Weights of a small mixture-of-experts language model, trained from scratch on English Wikipedia.
Size: 8 layers, width 192, vocabulary 32000, 24.5M parameters.
Experts: 32 experts in each of 7 layers, 128 squared ReLU neurons an expert.
Training: a variant of Adam for the experts, 620M tokens.
Below are experts of layer 2 (counted from 0) of a mixture-of-experts language model. Rows are named router (the router's row for the expert), up (a neuron's input weights, with its number) and show model dimensions 0-191. Each number is 128 + 24 x the weight over its row's rms, rounded and kept within 0 to 255. Numbers have three digits each.
After each expert's rows: a language model's description of what the expert responds to; "mostly gets" lists some tokens that are sent to it at least half of the time. This comes from a sample of Wikipedia text that the model never trained on.

# expert 0
router:127135126098142112159107162147134125131114106086117126074089132120138150169136150114129112108160152088120114086140128139129096147106149175126142126149130081122153108088079145130157139174128131117124137156101138128129147107115137148184132093159108137174058104127144154121153152141153145119143131114096134120163119142099171138129116105152148130138134148122106160105129110116175159118158115131122117122109136104138123131166129141108091135091115110138141117114194092142102141141093127139157091123147150168145064106138177107153107126148114130142110171112124110069166141149115106109
up0:139089151113100135183122114113131136108145099179146124115130138132142132120144129120138102116103134111105154110160151112089140151130096138167138118141106152098155126129137147134140058121157117137166138109135119077103130109176137164141128143137141101119108104119147115105145156129139136161108116117131141173120127108096082146130128127067119101153115139152138139117140127096130125156110175140147127075133144142107161099119098140124092065110130104151135140111124129107133169148142141153137142152145132083081139086075140137100101111107139107137088112165134136111140134063082163186
Pieces inside or starting foreign and unusual proper names, e.g. Feh-se, Do-bo-sz, Wang Guang-mei, Laar-br-uch, taxon epithets.
mostly gets: " K", " H", " Bo", " El", " F", " Bar"

# expert 19
router:156151088123131162160132140125145157103112138164140124107098131111159116141090126083121124122169143127148144119128161125120090125137126194135121119171109100130136061082111138153132153113118127123145086141126124119148094112089104154140127116187128143140091086103109141100113147117088144132101131135135128101145111135119155147137135108146141151114160171135099145111144145133187111124121151083130111146134143128131142136150116156150132161074103127115165121136156164114121150129105132141095108111141139159115086058121162109162101095145109123129113146105098129121192171110096104103
up0:114138129152141155110138153148147147122160122138174133139116158108127102128138071120123196138108146123129128128135138094104105109111155118109191150110123101153163130125140104117084125137104129098137127145137160154113126142123119128124108112113093118140109116126153095119111128100120120141143100103096115120129142107162121172193115132144100111080116107083169110126119118145122151141125130134151089117146166131109113142164092126124127119136115084196103133142122100109106157070108114106149139099129111148145111102144053176128147193089124097134147126143112143166130128122169086136
Proper names of places and people, often completing a name, such as York, London, City, Smith, Sophie, Down-ey, plus the pronoun "it".
mostly gets: " York", " it", " London", " Australia", " America", " California"

# expert 6
router:101139173105063131151144141115134149100131137105096150069142160157092139136136095100123115107169125129103146126112113123160132147111153165144152140098115108108130112084110069096122129161126172141081120128123143121156130173116097143157106119113109125176084136128138101106092098152127108135095159106143135115084126133143158101159152108176125132076093136080152123118148163132152130128109115134095107159120107104121124130115136146118142110168130129096112094134131098136113121139174123132095144116141121137157107122144120141121115132152128154145148102106118117173182175132087126086
up0:162100150136140167136127137132160093167140106131107096169115117144121146118151123127145084156133122112136125150109137151081129109124108116173123124148141114120147126122106087099113141139133129150191143142143095112167132144105136153131105143119116100111083134127152158103115186139139135089109115130177146157131103076162093123131147119143132149106048118148104152099095119140126144154084110133153163063159148128121085132113131107150130127143127122134143141130129150155091110102086160127142144148101111165130130133097142112124128104133141178074152119107108157146096113086143169155
Function words mid-sentence: commas between list items or clauses, "the" after prepositions, "that" introducing reported clauses.
mostly gets: " that", " the", "\",", " about", ",", " by"

# expert 11
router:115160162157079145149141131129150156109094105115115137089140133195109176126155096111133118108138132112097169103094118133133135161129138143126150151118130124158130104110114119112104100142132134157119143149147106128128138137111119112164101120139139100158077127108093120102082097142136118158120141099131157124106148102145151076144165087144157108092073121144140125134198157136115166150109112084123070142127153111116136150093093143139143124167143130112137095128114138132113117146131153155112137105158129134132127072120165141143095106145143148121142115121094152180181163149110099137
up0:089201141137138168115130129127113125104125117157129077121129122146151180134124106102152114105133143135102103094139105129141169147134108146174157180157091133090152114102127125087118116107152135121150124125154121121122136116120104150145140143110171087142122082055079152116133097110142110139102145132129106130173112090123141131138137109119158075098154128197152127134133163153122138172140112109142103137160140184095094124082135138140168100134105134126118097102131095145155120135103123117116089138115118094118156141138128123146126144144138165142103153141118117147150164127160137123
Prepositions introducing a place or phrase, and commas after introductory phrases, such as located in, issue of, from, between.
mostly gets: " in", ",", " between", "),", " from", "In"

# expert 9
router:115152122077160130150138167152133172134111123128137128089133119142145156142125154097139141139154141099156089091110143118158098131144120148123153153141118102122115081106149160144108156182113206083124068149111109121137132143128120134135134122190132109151088129092152113156060108138109140156107095078128168165114149150145107156160153143133114117118099107160138139098133163132164128151104134096093136093160126120104124120141114128118130109137118127162163115101149134110107138125158155128128136117148174157136107079110129101149099141101093121114111088141141129136156138130149100125
up0:070133102116126141109150129110116135114148132095111149087158146136095144108121114117108127154101116129084105083141098153162164126121122220107122120128101167108116122130153163167141077147132123169121133120134156127117139147134124085130124135125121118123127150117111148117176109098140132090135137117156150148121177108125137166121130110124120091155120112105137099104160148129148109110125098129114133185146129160127110161151169178106125118130165158121101108158137078106093123141137118138146084130151072112153106157116106137145094127169113130151146169163133095149181134153127123144
Head nouns ending names or noun phrases, such as Society, Company, School, Psychology, film, system, music, often after "the".
mostly gets: " film", " album", "ation", " company", " School", " music"

# expert 24
router:125127126119089147110150150111140156127090120095093127061167108100162146139148123102158146145135122079139131063172147130118118128152143167123121136121174140147126110098148122166132103127122122142150055125110090126151125147118119162155099104135125084145108122131086100102127119098117111142117119171118121137126105149125119174150194125150148107107095142104169120130141168116149163107146147121113141127116159128157112124146144157115095131121137133154134097140111082129137127117146147183128144173142144124093118166146107121111112132169148144129161084090128141144169174118144151139
up0:134145112096132139128123134115175134130064154069128137131132105103131127118115139146119101124131100097109108135097111118143098107161102124177115142146143121142124138132169127118112081104105135141092118132170121138143115121088089132118091140182089107156126107157180080100092103169100118167105140098097116106137160156149138114122092123146127101111114150096130126115160107165131161152146128131136121152125131105126105084132112108125167104085151142158126096110116123142121181093124154183088110178132116127119144099094113150115114165090141158143090133141128124155125131162101145121
Words like and, or, but, was, has, been, became, and "=" closing wiki headings, linking clauses or list items.
mostly gets: " and", " or", " been", " (", " but", " ="

# expert 18
router:176154100124081160109178174185113156105130111148141146060162102133102149122131098113161108113138102090121118079126137148144099137141138149128131125117171121125143128102130096121142121146143199111137092109126103099168177156121088085160139097149102125156067160084125129112113144111176096123140105142106157104152105154155143128138147119143143115113095122147142151115167141101136167143138081118101112120109136142125106096151135136123100112124120158116128115147149090106117101144152111155137122146154125106115098127137151132146112135106135135144143112112096142144161127138117154086
up0:109145154124137100128136075167142177145086114130096087114141126166104125145136168145165102133146122112142154129134136182099122152126133196104113086119118144125114090136139121159125103105126117114112112142170149173122124149148106111155073126169182113129121114109089147103095106105175117128107116109161124116123109162124116149154136138096112138153129128128147092149145107124123144071140128104132131107150115088122126098123093123134162152140157101131110092102131131104146146104116116095103162074131089176145118137114157084138138107089124109099158128164147143090113117109115116147
Connecting prepositions and conjunctions such as to, for, in, and, about, vs, &, including "1 to N" ranges and colons.
mostly gets: " &", " vs", " To", " On", " to", " del"

# expert 21
router:136130136135138099124069166097160105084135131089098120124109115110101106134114130108109110138144148098118159089128141168074122140096116155146124158125113112152148123118114133119110140126122163124143084154105089110117160087107143139188093124136109123171070132115141160122130116135160161138155117127116124112129156119098148115142154105162134150150103142110100114138151058112174164115131106127110120123108159095139150137151116134171097139119146139100145118121195160139080137125098118166126145140157142175139096096113176125142087131116121142149127173130114142083152126129135136119
up0:116133115095134144148134072128107124171117107118112150128151128156124161135145071156164109105115117137104068094124115147174133119123098138121148098104163147142114137124127132132101089102127114142076150130177130118131111190106100127121094118153068115120148132148109107115149137117153104128104110161146124127103120149140149156121142126162158082086104153143142087102152131131124136138154125092096164105147168110105130139117160131154129107115146154124109094168088099154108106132144145164127153168161132099151143160140109093143116150133120148134142115073127159120115133178121176105
First pieces of capitalized titles and names, e.g. New, The, P, S, Nova, Assistant, often after quotes, parentheses or hyphens.
mostly gets: " New", " P", " T", " Al", " G", " S"

# expert 8
router:107131084121115164129154118117133162101144109128115139114116161143115145130165121123145144118164122082080126081171110100124141116142154154154135123155157169139121120101137116132104116112137144159096094119120101113126105152125107116171159116127120111128117103147056117090103127165126121124093127148112185114094105146134120161135188119166124143143097119107157131130176171107154158136098146111089145142093142090130118115131136152139148176115164132157159095110156110098108142151132200164136143143124145138137097107152145154136094129153118156113141125108117132150172161089127133116
up0:153154114100125127153146161133116147106116086165104102079102112124163181114111139097147103138123131129084108118158104112098136124144138110073174093154077136133118115123058142148121109098134122074138094128167094145115112126128109146137099098180150137142132114150130082098124139143127115144095132128113145138165100158178153157101189146191117136080131130114145095132161094108127136140101117131105169126113132159132143168171140096130151136143143123105130124136115116151123135121129124135154138156114142103110156117093118148109126181128139138105115133115129171132102128132110154129
Verbs, auxiliaries, relative pronouns and adverbs continuing a clause in narrative prose, such as was, which, also, who, had.
mostly gets: " was", " which", " also", " who", " been", " they"

# expert 10
router:147147097122088140157134132163137159080147107146120128094135125116145122160126070134136122137150110103122166114143096151116151082116146163139156112116168121144127112087105087156135103156125169147123124127154107131156133119104109076147134133132120094169099137065112115116074084107184094137123169111102171089105148137122126131155160107150151120097100128125142091167124132134170166119137123081135108114136172093156097106108112149120138114100095104118149119142113126091132149123154159143100114149158149133100109124152149148148101122142128139124165096122098114171138140133109121147
up0:148118075113117126092142188125118158151085141087132162121150092101173126124135122100118141147152110103125102124110116094120082145120083114090155118126141115145110104138132126114098163140174141087120073162146143118173140125145128160133090114144091125117118128124133129093107119107082121128130126173151085133098139180123141120119120118131124129095129130100144149148181141167106142121114126103109120165095184112077120133094144146104106192111160138152130149132131097090115068149176121117125156154111151105139130120124148159118132131091123123135117144114107136153120139110129134105
Possessives and articles after a verb or preposition in running prose, such as his, their, its own, "across the", "over a".
mostly gets: " his", " their", " its", " own", " her", " His"

# expert 31
router:122144167123118137127088158147154162132125115096100125135118157110120141144125139124162142132151120085135168095128157121100082122156125139121153136165083098153160103096135071161116145146120163103180098143146124115131107105106095150162136126151117105163073112117108139117117151122123134117145155152098130101129131105117119091158141118178154135147137117166083127135154086145158163139126127129115132110164140122131134157103094156165105193113139165130177120115160169137103155124067123134122114141134115143130132106125166116137110118134109126108132178132101172093177151118106127110
up0:116115136125161169132140081170148123138138136109101100132131098131155155159102116130190102119134149124144137124118119147145119155141062131158147169146094108130149121104115120121120141104136111118124128094123097131170128089091107143160114147144124116169103077087144167129132121167181134125109117136125137106137167109128143120136139062130143168136130127134102135129144090113122140150138143137166076109115183127131165137057075119141152162092106151126123120127155161102121113144138112121168136119124129135151147123128174123111093133144081125147088137133168109096158101137100125104
Capital initials, abbreviations and coordinate numbers with degree marks (J, ROM, CAM, "92°"), plus non-Latin byte pieces and first names.
mostly gets: " J", "′", " Bo", " X", " Y", " MPC"

# expert 4
router:136106121084104106134109151137134160101128126140106151136140131144157135142146141113132104166170143077122147089120121161111095134129135128158132131100129119135137088090089078142136110156121154118127141102132145157174103128090160099145111126122127094181078115121098095093073139169127115108108120096153140091079155182127159161150136121136158133111122121088121103135132123113168183128119120112094108123101150126109116100179118175150122142142119167090122112144172128107130153171142126143087174115138137137127113120133126160132128134115100150125148109144110117188138142166143102130
up0:151125141120155129128137144173142148136156108136090119141122101150117139147121119160110121116095120096143170129156136125179135136109113105165102128140152123172120138141107128138135164112095158097131123136129110108119142124115127178115138177104087133145118133145152139169122115146122126132155148149095101112092091139135145120096133097162114145113121114119157177130114150094153146106136115145107155168093100157164142175112134155105152140153108117156128134152114132090112185160148144130118063169167143107163154101137131094173101085060127153123125105156104117086146108124088153115
Articles and sentence-initial words, especially "an" after "is/was" in opening definitions ("is an American…"), plus The, This, same, known.
mostly gets: "The", " The", " This", " same", " known", " main"

# expert 3
router:069130134109104116146172128102144155133096089153122171085117149145147171129148123132135146123132132106112167105174126140108135126117137166125111114137092120105137101073120153157110102164102137131117098133119091110108145149110113111149124131160109084141107108144129083120096128115111135160146135154144168134091134178124105127168178089128144125102088149142112108119162132135138123124139109083093073126172166130152133134149137128137162135169132138160118105134133119129096133143139183184138129140155153122155103097134128160122087153117147142150144143137124129175154165113141181133
up0:133078148135151161171135140143128118125128112106151144077119069111150147157169104130151121109135097152126170124118145154089144123115101144129102151071117110140118135121127122160134122146100144129102111092148145099194158126127111139163087127126134114135145145082106139122135116160098138116139165191137117102091121150111103170152138111148120160100173151128129160136116133102130127115137129074080114125137120181130146137077171140140145183140119100130150128139127110110132085122141168151179091106125157104162099090107126141167121133142112110142127130120102148122134123110104107115
Verb suffixes and participles like -ing, -ed, -es, plus commas after introductory phrases and prepositions like including, into.
mostly gets: " including", " found", "ing", " used", " worked", " written"

# expert 12
router:115138155106146123135151135144143202151133127134131119128134137142142117143133146109113106154152101094135126072113158132166085122114117147147124151162100115149126088113103121142117151140109215128110086128095106120136129125105098133130101155168117114144101130063154136157059144078151119126116116129136150134118139171127155161161120101136134107140094122127144122099156131138156138173118130080109123080171128110138131131147104147155133133110115134102158111148147153125124102098113150127114165120130144171135093080133135090167074125077120128118118122143141149118164140120152097107
up0:108106136095118117114119151127110128074106148177152127123092070129072126144121127112146100124111132119108138113140123117149163120130113092090150169108126138140127136153104113131064168134145148124118113133128154127133181102118040124168174113105150060119121128118116116138111090120149086129106126151128112122132109122148136144154178118135137164163125153089107126098139179136150133138121103108160111113127121130125154113116083107135090156078104123156087155112136148129163108131162159127158180143128106142174135140113109113146116152113138123145129101100114108124136136155149134129
Content words right after the, a, their, especially sports and media nouns like team, game, album, season, single, Championship.
mostly gets: " game", " team", " album", " film", " Championship", " single"